Weights of a small mixture-of-experts language model, trained from scratch on English Wikipedia.
Training: a variant of Adam for the experts, 482M tokens, 7360 steps.
Below are experts of layer 9 (counted from 0) of a mixture-of-experts language model. Rows are named router (the router's row for the expert), gate (a neuron's input weights, with its number), up (a neuron's input weights, with its number) and show model dimensions 0-223. Each number is 128 + 24 x the weight over its row's rms, rounded and kept within 0 to 255.
Before each expert's rows: a language model's description of what the expert responds to. This comes from a sample of Wikipedia text that the model never trained on.

# expert 14
Coordinates, dates, ages
router [146 104 135 126  94 100  98 130 112 123 169 136 115 131  97 145 120 157 174 151 115 127 165 109  93  91 108 141 134 127 138 143 123  95 168 137  83 156 150  89 136 118 125 100 114 132 114 148 185 122 178 163 135 136 129 112 153 121 170 122 165 126 153 130 124 166 104 110 148  76 134 137 129 135 163 110 163 140 126 126 152 126 129 154 144 138 144 107 134 143 125 112 143 146 160  98 121 105 126 150 143 164  91 127 154 102 135 153 118 113 157 123 117 121  85 153  97 113 125 125  88  93 149 147 197 157 139 120 137 134 153 117 185 130 129 151 159 111 115 134 118 119 113 171 155 128  94 137 165 137 128 144  99  84  97 158 136  85 133 117 110  98 112 140 117 160 120 160 121 107 183 139 145  79  84 130 163 152 116 162 166 117 122 120 120 124 112  98 151 109 148 131 139 134  78 106 114 144 105 154 157 148 111 118 113 167 167 162  86 107 127 145 161 160 135 138 143 154 142 132 147 158 140  95]
gate0 [140 117 124 145  95 130  91 127  71 100 114 108 151 103 106 176 114  66 130  95  95 114 114 113 100 111 117  75 179 171 130 150  97 152 159 118 121 156  94 159  93 141 140 134 133  94 147  93 153 140 162  97 178 146 111  99 145 133 154 117 108 140 139 117 157 140  87 128 141 128 110 146 106 112 136 149 134 158 153 120 107 129 130 110  92  98 134 110 133 154 205 113 188 100 118 140 115 126  76 153 150 168 138  71 154 112 117 155 149  97 154 142 121 140  91 122 144 102 134 132 111 130  91 145 114 116 144 113 121 137 115 128 101 148 113 101 144 118  94 114 119 122 109 152 126 136 155 113 133 145 105 136 123 125 146 119 153  79 126 106 150  98 120 168 110 144 145 120 106 111 148 140 126 105 104 167 110 133 115 156 166 132 137 122 123 115 108 110 172 132 134 138 173 155 126 131 138 157  90 145 181 116 100 113  94  97 142 105 124 138 115 148 157  93 134 162  96 122 105 147 105 131 136 135]
up0 [125 127  52 133 132 130 159 161 146 129 108 121 113  84 124  99 115 136 127 135 136 124 144 131 139  80 111 123 111 110  89 109  94 144 109 126 117 131 103 121 131 127 114 142 162  96 177 126 142 116 118  93 134  84 114 141 131  96 158 154 172 146 126  94 117 144 138 161 153 120 140 122  88 107 138 148 158 123 128  75 100 133  82  94 153 164 113 123 119 145 119 128  87 116  94 126 142 134 143 150 176 109 133 184 123 115  93 149 108 127 137 114 126 150 137  98 169  86 133 143 105 139 127  68  95 128 133 115 168 132 161 120 134  94 134 129 133 143 135 139  89 124 133 124 149 163  96 138 117 172 104 171 123 151  88 131 148 134 102 132 190 101 130 145 166 162 114 189 139 105 118 144 172 115 130 128 155 105 154 119 147 109 121 115 115 135 160 112 104 141 103 106 188 125 128 146 132 150 102 102 118 140 121 129 169 124 176  94 176 120 160 130 108 120  97 125 101 139 145 116 115 131  97 122]
gate1 [109 114 141 141 134 169 143 128 169 163 111 123 127 142 115 127 129 137 150 143 128 137 128 144 136  90  91 116 152 126 158 166  92 134 189 149 103 106 117 108 102 131 187 124 135 182 109 123 150 114 123 119  96 140  97 139 145 133 146 106 121 135 162 155  84 131 136 183 150 162 149 112 127 104 129 103 151 122 124 112 112  96  86 145 132  98 132 170  83 141 133 147 130 160 121 145 102  61  74 101 179 124 101 105 121 118 137 123 136 150 175 126 124 138 108 102 119 134 139 118 108  96  87 135 134 159  86 147 115 144 129 131 126  98 153 152 171 147  73 156 107 156 109 148 118 126 161 123 154 166 115 128 131 132 113 142 120 113 127 135 107 150 134 139 124 112 117 147 144 106 131 124  97 133 132  92 106 176 119 143 115 141  93 161 161  98  99 128 130  96 149 189 137 104 133 136 110 117 119 128 149 122 179 123 128  92 111 162 139 137 127  50 145 143 116 127 117 146 147 103 149 100 143  88]
up1 [173 130 166 123 102 157 156 116 154 156 146 118 123 144 126 122 110 148 159 127 132 123 130 130 119 151 147 108 157 144 150 151 131 117 163 101  76 124 114 104  83 118 131 137 120 138 104 117 155 149 150 126 101 128  60 162 147 104  97 132 131 124 163 157  91 115 141 151 153 189 138 131 112 130 128 124 159 119 134 166 149 120  96 146 104 159 148 141 130 114 111 104 142 183  86 103  96 104 110 135 146 123 119 163 135 145 130 150 158 116 163 146 152 111 113  72 115 112 158 141 119 135 124 117 184 153 134 141 106 116 114 144 153  62 148 154 122 106 103 153 128 169 110 132 164  97 124 104 140 147 100 158 121 120 104  98 138 142 124 126 107  86  70 141 140 147 119 123 127 145 135 126  90 127 134 152  80 138 142 126 128 132  66 159 155 136  99 106 144  96 140 124 128 111 112 148 184 134 121 160 159 142 142 130 137 113 143 151 136 140 125  51 139 133 100 130  94 149 139 128  82 115 128  87]

# expert 40
Competition and organization names
router [115  86 135 111 163 112 124 140 155  99 133 114 118 123 159 126 150 128  97 139 105 128 171 147 177 144 107 150 117 152 140 106 164 136 109 123 156 130 149 136 135 104  94  77  99  89  78 138 132  68 104 102 139 100 131 109 149 175 110 123 154 160 101 146 141 143 120 140 155 116 123 123 173 143 146 157  83 105  92 148 123 144  99 140 156 139 136 152 141 111 139 155 126 171 107 101  88 117 147 102 165 144 139 107 128 124 111 159  72 147 158 153 167 122 101 108  99 132 161 156 113 125 152 149 137 117 164 142 161  91 151 116  98 102  85 153 111 102 155  81 139 155 130 129 104 104 118 104 145 112 149 151 112 133 143 135 109 138 164 138 136 131 127 114 186 144  98 143 121 168 161 121 133 135 137 176 107  92 136 137  98 103  94 158 116 126 108 118 105  99 102 143 133 130 124  90 146 142 169  86 120 163 136 128 150 143 152 108 138 123 149 157 139 151 130 113 122 126 137  93  85 139 104 169]
gate0 [146  97 133 118 131 135 161 150 123 127 112 104 119 130 110 122 149 146 107 157 167 167 115 134 163 105 120 127 150 162 134 142 132 120  98 152 152 100 181 148 165 105 151 156 158 108 134 114  97  80 114 155  43 129 161 114 135 127 113 120 147 163 157 160 120 122 152 132  99 155 121 161 118 145 187 121 112 121 112  94 149 140  82 149 114 116 171 111  94 130 120 123 147  91 111 116 117 140 147  87 103  87 114 209 154 137 158  91 108 127 138 111 143 154 127 130 177 134 149 128 133 143 121  87 105 151 131 106 134 163 133 130 114 116 117 191 176 177 105  99  96 120 134  76 129 132 131 135 131 154 134 140 147 142 105 144  94 147 155 150 104 155 119 118 126 120 133 132 136  90 136 133 139 133 152  98 120 153 150  86 129 127 138 106  72 108 133 111 114  99 128 101 149 128 128 132 149 113 142 108 125  81 140 131 124 138 113 141 145 126  79 118 154 132 108  99 150  96 128 107 104 152 132 150]
up0 [120 125 118 115 108 112 120 148  78 144 139 162 112 148 201 109  94 142 155 156 124 109 146 137 104 105 125 123 132 101 126 134 125 134 129 113 126 133 153  95  94 152 144 136 158 162  63 111  87 160 145 119 134 171 123 132 144 156 107 143 111 121 131 150 139 114 154 129  74 125 130 133 104 121  92 121 139 131 116  91 110 119 135 115  80 142 146 123 144 131 153 155 115 151 148 124 156  90 147 139 184 153 159 135 111 151 137 150 129 123 144  90 132 127 134 118 124 130 106 127 164 127 131 135  85 161 143 120 140 128 136 149 166 146 119 110 123 126 146 149 174 103 132 108 128 123 132 143 104 110 131  94 135 120 127  97 152 105 124  87 125  93 125 136  95 139 101 131  97 154 112  71  98 140 169  72 120 105 130 128 134 109 135 148 100 140 112 106 129 122 161 166 105 123  97  82 134 142 129 119 116 148 108 112 110  76 155 134 134 203 171 194  87 146 177 152 113 164  88 154 103 123 127 160]
gate1 [155 106 123 138 176  78 130  78 117 103 106 137 111 134 112 132 129 142 169 136 129 118 137 132 113 134 145 130 130 157 100  99 121 142 140 117 112 167 168 124 129 139 163  96 143 107 105 113 110  85  93 153 112 130 144 160 160 146 123 146 129  62 135 123 169 133  65 151  85 118 163 110 134 136 154 116 114 128 122 125 122 131 148 124 103 154 117 119 147 113 119  99 120 150 123 143 107 121 127  93 106 167 119  61 142 126 130 129 167 134 125 150 135 143 139 150 121 115 141 100 143 101 123 126  93 123 150 150 141 130 158 124 147 123  87 118 118  84 173  99 158 138 102 153 109 124  72 125  87 157 126 139 137 127 152  97 118 143 130 120  95 162 113 126 130  95 113 118 126 112 131 154 113 167  99 114  84 172 125  94 143 102 101 161 114 104 113  86  81 145 120 131 122 151 128 132 115  95 153 142 113 133 166 121 149 163 126 121 138  87 200 110 161 140  92 126 100 128 134 169  90 144 152 180]
up1 [133  84 128 147 127 118 112  98 114  82 140 142  99  96 123 111 152 156 100 138 124 104 125 147 115 118 122 153 142 151  87 110 130 156 179  95 137 138 150 123 141 128 141  68 151 131 133 147  70 118 143 138 105 129 105 149 166 118 104 147 147  75 142 164 106 136 107 136 107 104 133  96 175 116 135 142  81 117 133 137  81  99 156 116  76 134  90 125 101 119 132 115 158 117 121 100 105  80 120 139 143 135 132 114 146 118 109 132 123 100 114 167 131 135 130  99 144 119 106 115 105 102  82 142 118 134 130 142  85 139 146 155 128 140 133 113 110 130 135 112 115 138 129 201 125 107 123 159 127 154 115 159 115 134 174 154 158 139 126 120 142 107 121 125 111  95 130  95 106 161 103 106 105 158 138 126 137 142 113 152 142 106 106 169 145  89 103  81 122 101  99 117 159 132 156 154 104  90 113 187 117 172 155 129 152 170 145 143 124 116 147 123 176 144  91 114 145 181 108 142 104 151 116 169]

# expert 34
Locative prepositions
router [104 119 155 126 103  99  84  95 149 165 116 116  87 167  87 133 101 132 111 138 125 156 100  95 108 155 151 117 118  90 102 111 138 108 106 168 148 109 161 168 171 150 184 137 102 148 150 125 130 157 160 158 142 149 110 129 145 123 121 186 103 137  94 115 117 107 192 127  84  93 136 133 129 130  64 140 139 130 133 105 130 141 126  94 136 121 151 101 141  86 124 131  94 100  75 130 162 126 143 125  84 150 141 132 109 131 154  83 165 122 105 127 145 112 118 150 130 132 119 137 102 134  99 103  93 147 113 127 164 143 126 124 164 153 149 135 136 136 102 118 121 164 141 127 146 107 118 125 135 123 118 104 142 123 121 120 116 107 100 156 177 144 132 145 123  99  78 145 124 129 118 111 125 154  75 125 104 138 125  67 117 117 176  99  86 137 128 128 122 117 130 156 132 145 135 163 118 111 139 148 150  94 135 120 121 117 174  93 125 135  91  92 126 172 140 141  85 127 123 107 134 150 103 163]
gate1 [135 150 141 127 126 120 134 137  87 158 112  99 138 116 163 139 112 118 126 108 115 140 176 107 119 148 115 150 125 165  77 129 126 146  69  73 140 138 112 119 106 178 145  95 152 154 138 162 115 102 104 117 147 144 155 131 127 126 123 128  91 113 159 119 151  92 164  92  96  93  85 108 113 118  96 126  91 143 144 102  87 157 115 119  76 121 175 116 119 115 143 137 115 109 101 166 107 102 142  87 145 110 109 122 133 165 150 130 131 118 149 113 135  82 120  86 148 140 133 153  96 107 155 108  80 154 121 141  86  95 121 134 150 107 181 109 137 121 144 137 155 170 128 140 120 137 113 132 132 132  71 122 138 104 130 144 109 126 142  74 137 143 107 155 131 142 158 141 105 125 120 139 103 156 101 140 176 145 158 130  77 123 131 104 121 157 104 170 127 159 119 145 143 155 138 104 161 141 157 147 110 112 150 128 149  89  85 178 160 155 102 139 122 151 136 139 138 105 162 121 129 141 122 151]
up1 [154 146 126 116 114 151 121 146 152 134 189 151 123 122 120 103 154 120 107 152 134 150 128 158 111 130 140 165 137 109  97 109  96 143 128 165 108 176 144 123  98 135 112 129  84 111  97 123  99 118 106 153 135 131 125  97 107 153 115 159  95  92 129 163 122 123 165 135 138 175 146  97 109 168 111 118 103 120 124 136 117 128 138 115 119 153 143 141 145 166 119 118 130 119  90 114 160 129 186  79 106  78 117 131  76 110 136 139 129 160 122 109 148 139 154 103 117 109 120  94 132 153  92 140 133 132 115 139 138 161 117 106  97 112 111 127 160  79 158 130 148 170 145 109 104 160 159 122 109 106 146 142 134 114 103 117  78 151 108 120 136 121  89 172 128 171 113 132 128 107 183 126 158 134 136 142 138 161  81 140 144 117 128 152 145 152 175 107 114 132 124 137 121 124 134 147  87 105 128  74 134 119 143 107 119 144 155 136 125  91 179 138  96  63  90 114 172 148 140 108 173 124 106 121]
gate2 [133 133 117 171 141 147 163 116 162 114  98 123 128 131 150 104 140 148 154 118 160 117  98 139 180 183 141 111 103 175 136 143 137 117 149  93 145 132 107 128 169 124 127 102  85 140 132 122 131 146 107 141 117 111  93 123 157 137 155 102 131 134 145 155 141  98 132 112 106 139 135 113 153 153 122 152 132 135 135 136 106 139 144 134 176 126 120  97 114 121  94 158 110 133  94 163 103 190 154 148 142 136 137 150 142 100 123 111 106 103 118 140 120 142  96 114 150  37 112  99 129 111  76 111  97 117 127 110 114 137 100 114 152 118 124 145 124 138 135 141 122 121 138 153 146 110  73 110  75 100 129 130 139 167 107  77 135 109 104 102 121 151 182 132 131 153 117 112 147 110 127  77  98 117 176 147 134 146 120 126 131 125 133 147 119  98  86 163 170 101  98 161 151 121 179 124 100 129  97 101 122  76 137 134  83 137 156 129 190 123 131 142 108  99 126 147 125 118 111 122 141 146  99 137]
up2 [122 149 153 173 178 163 135 118 104 117  94  68 115 125 108 106 158 140 138 132 105 159 121 129 169  88 103 118 109 114 113 152 103 147 117  88 142 138 175 146 147 106 122 129 138 138 137  98 149 136 188 128  82 185  97  93  99  70 125 122 147 123 120 152 153 100 139 145 153 136 119 117 134 137 103 146 110 113 121 123 103 123 138 141 143 129 123 115 113 129 145 121  95 107 161 146  90 127  96  94 118 127 130 126 101 107  81 116 125 117 106 109 133 159 141 130 111  64 135 132 122 119 114 144 121 109 163 126  90 152 120 150 109 132  95 134 114 154 129 134 130  71 124 114 103 182 106 108 133 107 102 110 132 123 132 166  83 144 119 114 144 116 133  91 106 105 152 150  82 155 153 109  97 175 119 136 104 119 126 108 157 171 145 146 118 124 169 142 193 122 108  96 161 109 151 127  63 123 133 129 121 165 103 165 117 136 132 112 152 135 118 110 136  98 118 142 117 139 121 149 126 176 112 122]

# expert 50
Headings and titles
router [180 107 167 156 115 156 147 118 113 115 128 121  99 160 132 135 161 146 145 113 145 165 126  92 104 107 118 136 167 109 111 140  92 166  83 134 121 145 119 167 152 141 116  82 147 136 143 102 148 130 118 136 149 126 128  93 105 144 132 135 154 169 113 100 134 128  99 119  96  82 109 120 103 112 160 143  80 124 126 133 142 137 132 118 117 139 159 147 143 147 175 124 110 146 138  87 152  88 148 161 139 164 131  95 123 100 133 165  91  74 136 149 137 108 115 150 133 122 133 117 142 125 130  99  92 145 119 124 141 104 133 101  89 131 106 110 112 112 126 109 118 138  84 158 127 149 143 142 158 143  96 101  93 150 141  91 149  95 149 173 138  94 116 138 133 114 107 157 176 123 128  92 167  74 121 171 162 150 153 116 125 126 120  90 155 140 122 111 133 132 108 144 184 149 121  94 149 159 101 109 112 136  97 149 113 168 160 152 129 137  95 135 168 162 131 103 121  77  99 138 126 151 124 167]
gate1 [ 65 129 129 124 128  92 110 115 169 123 128 118 114 151 109  86 109 130 115 129 125 144 102 142 111 144  93 121 133 133 146 140 118 110 106  83 142  91 110 140 141 110 148 147  60 125  96 106 152 118 170 129 129 141 160 154 144 138 173 116 137 131 140 143 124 146 145 124 107  92  70 146 144 104 140 104 119 169 131 116  90 122 116 151 163 115 143 133 149 125 172 172 136 133 144 113 180 110 126 135 109 144 107 141 118 174  99 174 153 113 119 141 140  94  75 128 136  92  95  82  97  93 105 103 131 138 160 114 158 175 104 159 128 138 135 127 171 105 161 105 100 111 125 104 105 138 132 140 168 160 112 129 139 145 142 135 112 115  87 136 123 120 139 152 172 128 164 139 139 119 155 111 124 107 136 116 137  58 130 109 120 116  96 118 103 107 166 105 134 164 146 152 151 124 163 119 113 128 112 135 137 115 129  96 129 133 132  65 156 129 125 123 157 100 108 101 139  89  99 138 143 114 167  83]
up1 [183 106 124 147 130 130 131 113  98 115 116  83 102 161 159 192 152 140 137 154 147 143 113  96 143 122  96 123 136 139 122 155 154 120 124 120  95 130 116 138 116 127 122 153  97 118 119 146  98 154  94 133 158 156 114 130 128 104  98 120  90 163 108 122  98 145  96 157 139 146 140 146 126 106 122 154 161  92 126 141 132 110 138 134 124 118  85 149 103 101 104 108 158  99 160 136 147 144  98 110 146  94 137 104 113 181 110 125 108 114 106 138 101 161 131 152 106 161  89 171 155  99 198 135 127 142 107  88 121 111 135 134 115 144 142 113 111 113 126 136  86 157 140 135 136 124 156 119 105  98 116 151 117 126 140  93 112 103 142 178 102 156 118 162 145 116 124  87 114 128  77 151 129 122 128 112 131 116 147 176 119 156 140 136 122 164 109 125 150 111  75 109  76 107  93 105 113  98 122 129 138 104 129 123 145  77 137 148 121 129 147  86 122 205 159  96 109 137 168 130 142 137 127 170]
gate2 [125 149 146 140 158 142  88 186 109 135 109 100 105 117 139 121 159  85 133 120 108 142 131 121 167 136 109 126 154 147  92 114 153 119 102 167 119  90 119 113 112 100 137 149 165 124 100 143  94 154 119 116 136 162  91  95 137 104 125  88 131 103  94  62  94 148 106 120 137 133 127 152 163 143 116 131 129 144 126 139 105 139 151 147 196  88 148 124 140 145 140 101 128 132 138 123 145 101 104 119 157 128 146 160 134  82 105 114 157 145 152 153  84 129 105 119 124 151 161  84 136 148 123 140 146 109 121 106 113 126 141 109 122 149 129 112 136  96 124 134 167 154  98 144 178 148 129 117 105 143 126 138 140  90 161  90 160 149  88 146 118 112 107 135 108 103 183 139 126 152 112 145 102 113  95 187 160 164 145 113 168 144  90 101 132 137 173 135 118 110 159 102 136 114 129 128 125 119 145 112 102 181 119 129 162 151 114 114 124 116 118  86  83 162  93 117 120 132 150 101 107 173 144 140]
up2 [ 98 111 161 121  83 100  83 114 148 151 155 126 162 115 126 106 172 123 145 138 103 168 100 150 187 160 110 188 150 124 108 135 120 114 143  71 120 136 157 126 134 111 138 145 159 117 147 147  86 124 161 141 111  79 112  93 132 141  91 121 115  80 156  99 126 117 170 106 106  94 161 150 115 154 115  98 122 112 147 133 115 137 129 130 137  83 111 112 161 130 135 109 133 138 135 122 130 119 157  95 128 110 110 127 125 131 112  95 123 124 159 127  87 143 138 155 101 124 107  98 135 153 123 138 182 153 170 105 108  99 182 102 156 160 116 131 123 150 130 151 134 137  87 123 146  78 163 135  97  67 150 148 139  89 123 121 139 147 133 119 100 116 162  91 160 103 104 147 102 146 173 128 119 152 157 137 100 111 129  97 139 113 127  95 128  78 114  96 141 107 131 116 117 140 176  78 119 151 132 116 112 134 115 139 126 144 125 104 127 145 153 145 139 138 125 121 110 149 129  86 137 124 132  87]

# expert 6
Sports career prepositions
router [153 127 162  90 177 145 135 121  83 115 140 142 103 168  84 170 109 124 144 102  81 164 122 105 146 124 108 146 138 143 132  98 100 179 130 130  97 160 173 170 107 177 123 132 105 142 120 132 137 118 131 149 125 134 120 108 123 137 108 131 150 126 159 105 135  88 100 106 107 148 114 114 121 150 148 140  94 159 103 126 150 140 147 114 164 124 148 105 110  99 139 114 154  98 135 141 114 104 139 100 132 122 155 128 136 137 170 116  99 139 105 140 131 151 129 113 116 112 138 174 151 137 119 141 174 149  99 176  99 147 116  97 156  99 113 140 116 101 145 120 113 142 143 113 148 167  77 116 145 121 135 176 152 139 102 112  95 137 103  85 160 130 170  77 156 133  95 131 129 143 120 176 138 170 109 121  97 125 112 103 148 100 163 156 134 109 132 145 115 132 134 108 159 123 154 139 106 150 146  76 123  80 152  89 115 143 103 158 147 150  89 145 178 130 106 168 120 108 143 133 136 151 146 161]
gate0 [132 114 133 114 157 153 140 109 131 115 138  89 129 170 126 120 133 111 134 104 129 153 140 131 108 120  98 113  97  99 112 115 129 186 125 137  99 124 171 138 129 156 127  85 150 141  86 105 129 123 130 127 145 157 113 190 136 103 106 143 177 108 104 134 142 110 116 145 116 116  98 159 137 133 129 126  70 111 114 135  67 108 154 134 139 150 165 110 137 142 123  94 128 152 101 116  96  95 116 106 108 132 135 140  92 133 103 167 130 140 133 128 147 151 141 127 120  87 144 118 115 154 105 123 174 118 152 159 113 176 133 146 106 101 186 126 106 147  98 139 132 113 106 130 113 122 158 113 149  98 154 109 110 113 111 134 142 140 131 123 127 135 174 130 180  98 163 146 103 175 121 100 160 152 112 114 120  95 121 150  93 128 155 147 112 133 170  95 130 132 149 131 127 101 157  63 156 102 146  87 133 100 203 114 145 118 142 124 131 189 152 120 134 117 181 114 100 111 134 126  89 139 131 105]
up0 [ 83 119  78 118 137 121 109 143  95 143  99 123  81 109 131 187  86 156 139 160 148 155 100 153  99 147 107 139 174 121 132 186 138 123 133 108 126 139  90 123 147 131 156 111 138  97 153 115  82 147 155 136 140 126 129 135 130 172  94 148 144 156 135  91 136 138 142 112 154 117 104 146 122 136 141 111 183 113 153 168 123 140 157 105 130 143 148 123 147 123 117 145 131 147 120  77  78 101  70 148 136  84 130 134 172 106 105 149  89 112 164 146 122 125 139  62 130 125 164  98 131 143 128 100 111 102 110 126 158 133 128 132 131 125 152 104 111 118 133 115 157 112 140 164 114 128  85 107 136 191 144 130 117 108 159 137 132 170 156 116 117 164  90 109 132 157 134  91  94 155 122 113 121 132 148 133 141 142 130 119 138 150 100 147 152 104  98 112 124 122 150 117 185 127 131 137 134 165 158  96 145 105 150 125 152 128 122 120 139 134  83  87  99 101 138 134 159 108 132 119 129 171 142 156]
gate1 [151  90 124 152 116 107 153  83 135 145 184  93 164 165  96 127 135 110 129 118 143 116 143 143 151 118 125 132 101  98 153  75 139 109 131 149 152 126 135  97 139 152 118 136  96 130 138 125  99  83 137 133 167 125 123 124 126 170 119 142 132 125 168 144 172 154  77 118 170 138 140 110 116 175 128 128  82 114 148 167 108  85 176  99 171 132 125 115 112 141 143 123 142 107  62 114  87 137 145  97 123 162 113 117 122 146 137 120 108 113  98 136 146 161 139 122 137 117 149 108 171 147 130 141 146  99 116 157 142 127 124 148 115  95 152 109 123 101 164  94 123 122 114 127 127 171 139  98 127 135 159 125 182 121 130 129 129 117  63 140 147  86 135  86 144 123 109 105 136  79 129 131  72 133 131 122 126 126  92  97 102 114 125 146 120 185 124 123 120 150 128 115 125  92 122 156  88 142 124 145 128 140 173 111 162 153  97 119 121 164 109 119 110 113  96 136 129 104 143  73 110 122 125 114]
up1 [136 136 146  90 118 138 116 117 152  92 147 109 174 148  96 176  97 152 141 104 131 126 171 134 147 148 127 134  99 144 152 125 133 106 104 120 122 114 180  83 145 128 132 142 160 140  84  79 136 103 159 116 111 103 129 149 113 102  87 126 148 153 129 128 144 123 152  93 118 126 100  94 203 177  86 124 144  82  94 120 118 108 139 148  98 114 153 127 110 107 126 127 159 118 123 105  93 108 137  82 122 130 133 123 124  89 112 147  95 120 154 105 119 116 163 132 121 119 165 119 143 143 110 157 148 138 132 149  98  84 120 145 138  97 135 142  84 120 122 151 109 100 113 113 142 127 154 190 149 129 132 145 151 132 144 139 132 133 113 129 121 119 182 144 127 129 115 124  96 159 176 122 110 120 130 150  75  64 108  95  91 133 143 122 121 128  84 112 173  99  74 113 141 101  61 150 123 131 131 111 161 142 128 132 155 141 149 137 122 124 137 147 104 138 161 127 117 166 110 117 110 144 130 126]

# expert 22
Institution and occupation words
router [108 110 168  98  96 137  89 133 157  92 134 145 135  91 133 163 127 118 119 138 139 101 127 107 113  88 136 143 122 179 151 118 123 134 127  94 131 137 134 108 133 107 100  77 144 157 108 115  84 152 138 108 145 121 128  98 100 131 126 106 108 137 126 121 114 138 115  90 151 112 137 122 125 120 135 126 116 184 102 122 168 136 141 122  96 141 124 168 119 102 139 118 136 136 188 119 100 145 134 143 195 130 108 139 121 148  95 153  88 120 141 122 145 143 138 128 107 145 110 147 141 114 120 113 154 142 150  82 174  77 144 102 146 134 131 190 132 143 110  73 170 132 121 115 102  71 142 150 115 141 133 155 115 113  94 171 148  80 144 122 167 116 112 116 158 102 130 159 117 166 136 138 118 123 125 103 121 106 125 143 151 104 141 159 127 158 179  70 132  81 200 110 131  98  81 122 145 141 111 156 149 151 135 142 120 149 114 114 127 150 129 134 128 150 185  99 112 136 127 117 117 128 133 118]
gate0 [158 117 133 111 172 110 151 127 144 112 112 184 137 118  98 158  92 122 157 128  87 116 148 129 131 115 113 150 113 132 162  80 134 154 155 117 108 118 154 137 135  85 142 119 163 107 123 117 143 121 136 130  99 137 129 194 126 166 142 141  66 173 128 111 152  81 165 140 164 134 161 108 129 133 144 109 124 122 115 129 188 102 149  73 126  83 137 135  96 151 124 125 157 106 154 160 109 147  88 129 107 121 113 141 132 134 123 121 148 157  94 146 109 149 159 125  90 123 123 123  62 104 120 133 133 154 159 131 139 104 161 149  91 121 130 116 155 145 132 101 127 172 102 130 128 100  97 139 118 168 148 127 135 149 120 117 111 143 104 128 128 118 131  95 121  98 102 103 104 111 136 106 126 170  95 130 159 131 161 116 159 150 109 134 183 132 172 127 149 125 156 135 120  65 124 141 105 101 166 158 107 137 149 130 129 137 149 152 148 134  75 125 139 143 151 168 146 112 111 164 117  94 118 114]
up0 [106  88 129 126 118 115 163 143 135 174 118 107 151 162 154 101 151 106 122 128 159 150 114 124 143 123 162  90 165 133 186 151 141 102 103 170 169 102 135  80 138 160 123 130 131 109 126 157 133 114 115 124 154 158 141  92 120  86  87 153 178  70 135 165 108 146 107 168 120  98 122 132 108 123 135 119 122 124 114 136 133 140  91 189 160 169 116 111 147 116 102  93 114 121 106 114 130 109 171 106  93 117 139 125 132 102 161  84 107 131 152 119 128 121 120 128 148 163 135 122 146 132 145 145 138 105 114 137  83 122 139 127 107 117 134 117  94 113 137 148 107  84 160 148 132 122  99 147 174  97 145 162 120 103 149 139 104 126 145 132 102 131 108 105 106 133 175 136 183 118 118 148 137 124 130 105 120 150 128 105 140  72 134 110 116 134  86 130 107 119 111 151 118 166 154 135 134  91 100  96 182 111 108 109 148 141  97  99 117 145 168 107 124 115 123  81 131 138 121  81 131 166 149 128]
gate1 [132 132 110 147 104 135 138 125 108 106 157 142 156 116 118 103 106 162 128 176 155 115 113 118 156 132 154 123 130 109 164 166 153 148 113 115 135 104 151  72 117  89 100 136 169 111 132 125 129  80 138 124 152 158 179 151 129 105 159 172 126 100 158 132 150 120 152 161  98 178 146 122 129 116 112 104 124 131 107 114 105 122 131 120  98 114 122 133  76 102 119 117 148 120 101 126 154 122  89 113 176 101 106 148 126 122 102 128 171 136 114 147 116 133 114  97 116 134 134  93 141 131 131  92 159 162 102  88  92 157 162 181 112 130 162 139 123 113 107 117 168 132 111 120 146 104 166 157 114 172 160 110 135 148 148 138 142 146 146 147  89  91 159 149 102 116 165  52 113  92 114 150 100 112 130 108 126 120 135 142 135 115 104 127 115 102 137 127 134 120 128  96 154 107 144 106 111 166 137 171 158 140 139 161 118 126 151 124 163 100 148  98 115 141 146  95  98  88 112 125  76 167 157 115]
up1 [119 113 111  95 135  95 155 168 139 147 106 121 109 177 127 146 151  68  98  63 146 121 133 184 107 114 147 135 145  98 104 142 105 140 173 144 168 121  95 144 138 153 161 145 104 145 122 134 125 157  98 113  91 109 120 121 139 144 106  95 135 135 118 147 119 150 118 133 114 142  75  99 148 154  89  98 122 136 188 149 113 110 133 143 133 115 132 106 148 154 158 133 103  88 133 139 108 122 141 149 120 117 159  96 137  96 140 128 142 124 123 123 151 156 107 145 116 108 138 131 114 130  75 129  99  77 135 137 122 100 116  91 107 107  88  83 127 111 140 127 111 128 155 106 121 127  68 133 118 158 112 115 124 142 135  98 127  75 115 164 153 162  98 118 135 109 114 185 168 165 130 147 140 135 118 133 155 129 111 141 106 134 104  99 116 150 109 117 105 155 145 160 115 115 108 135 140 109 108 108 132 171 114  67 142  89 136 114  93 144 111 172 147 121 111 181 131 134 154 105 136 106 136 168]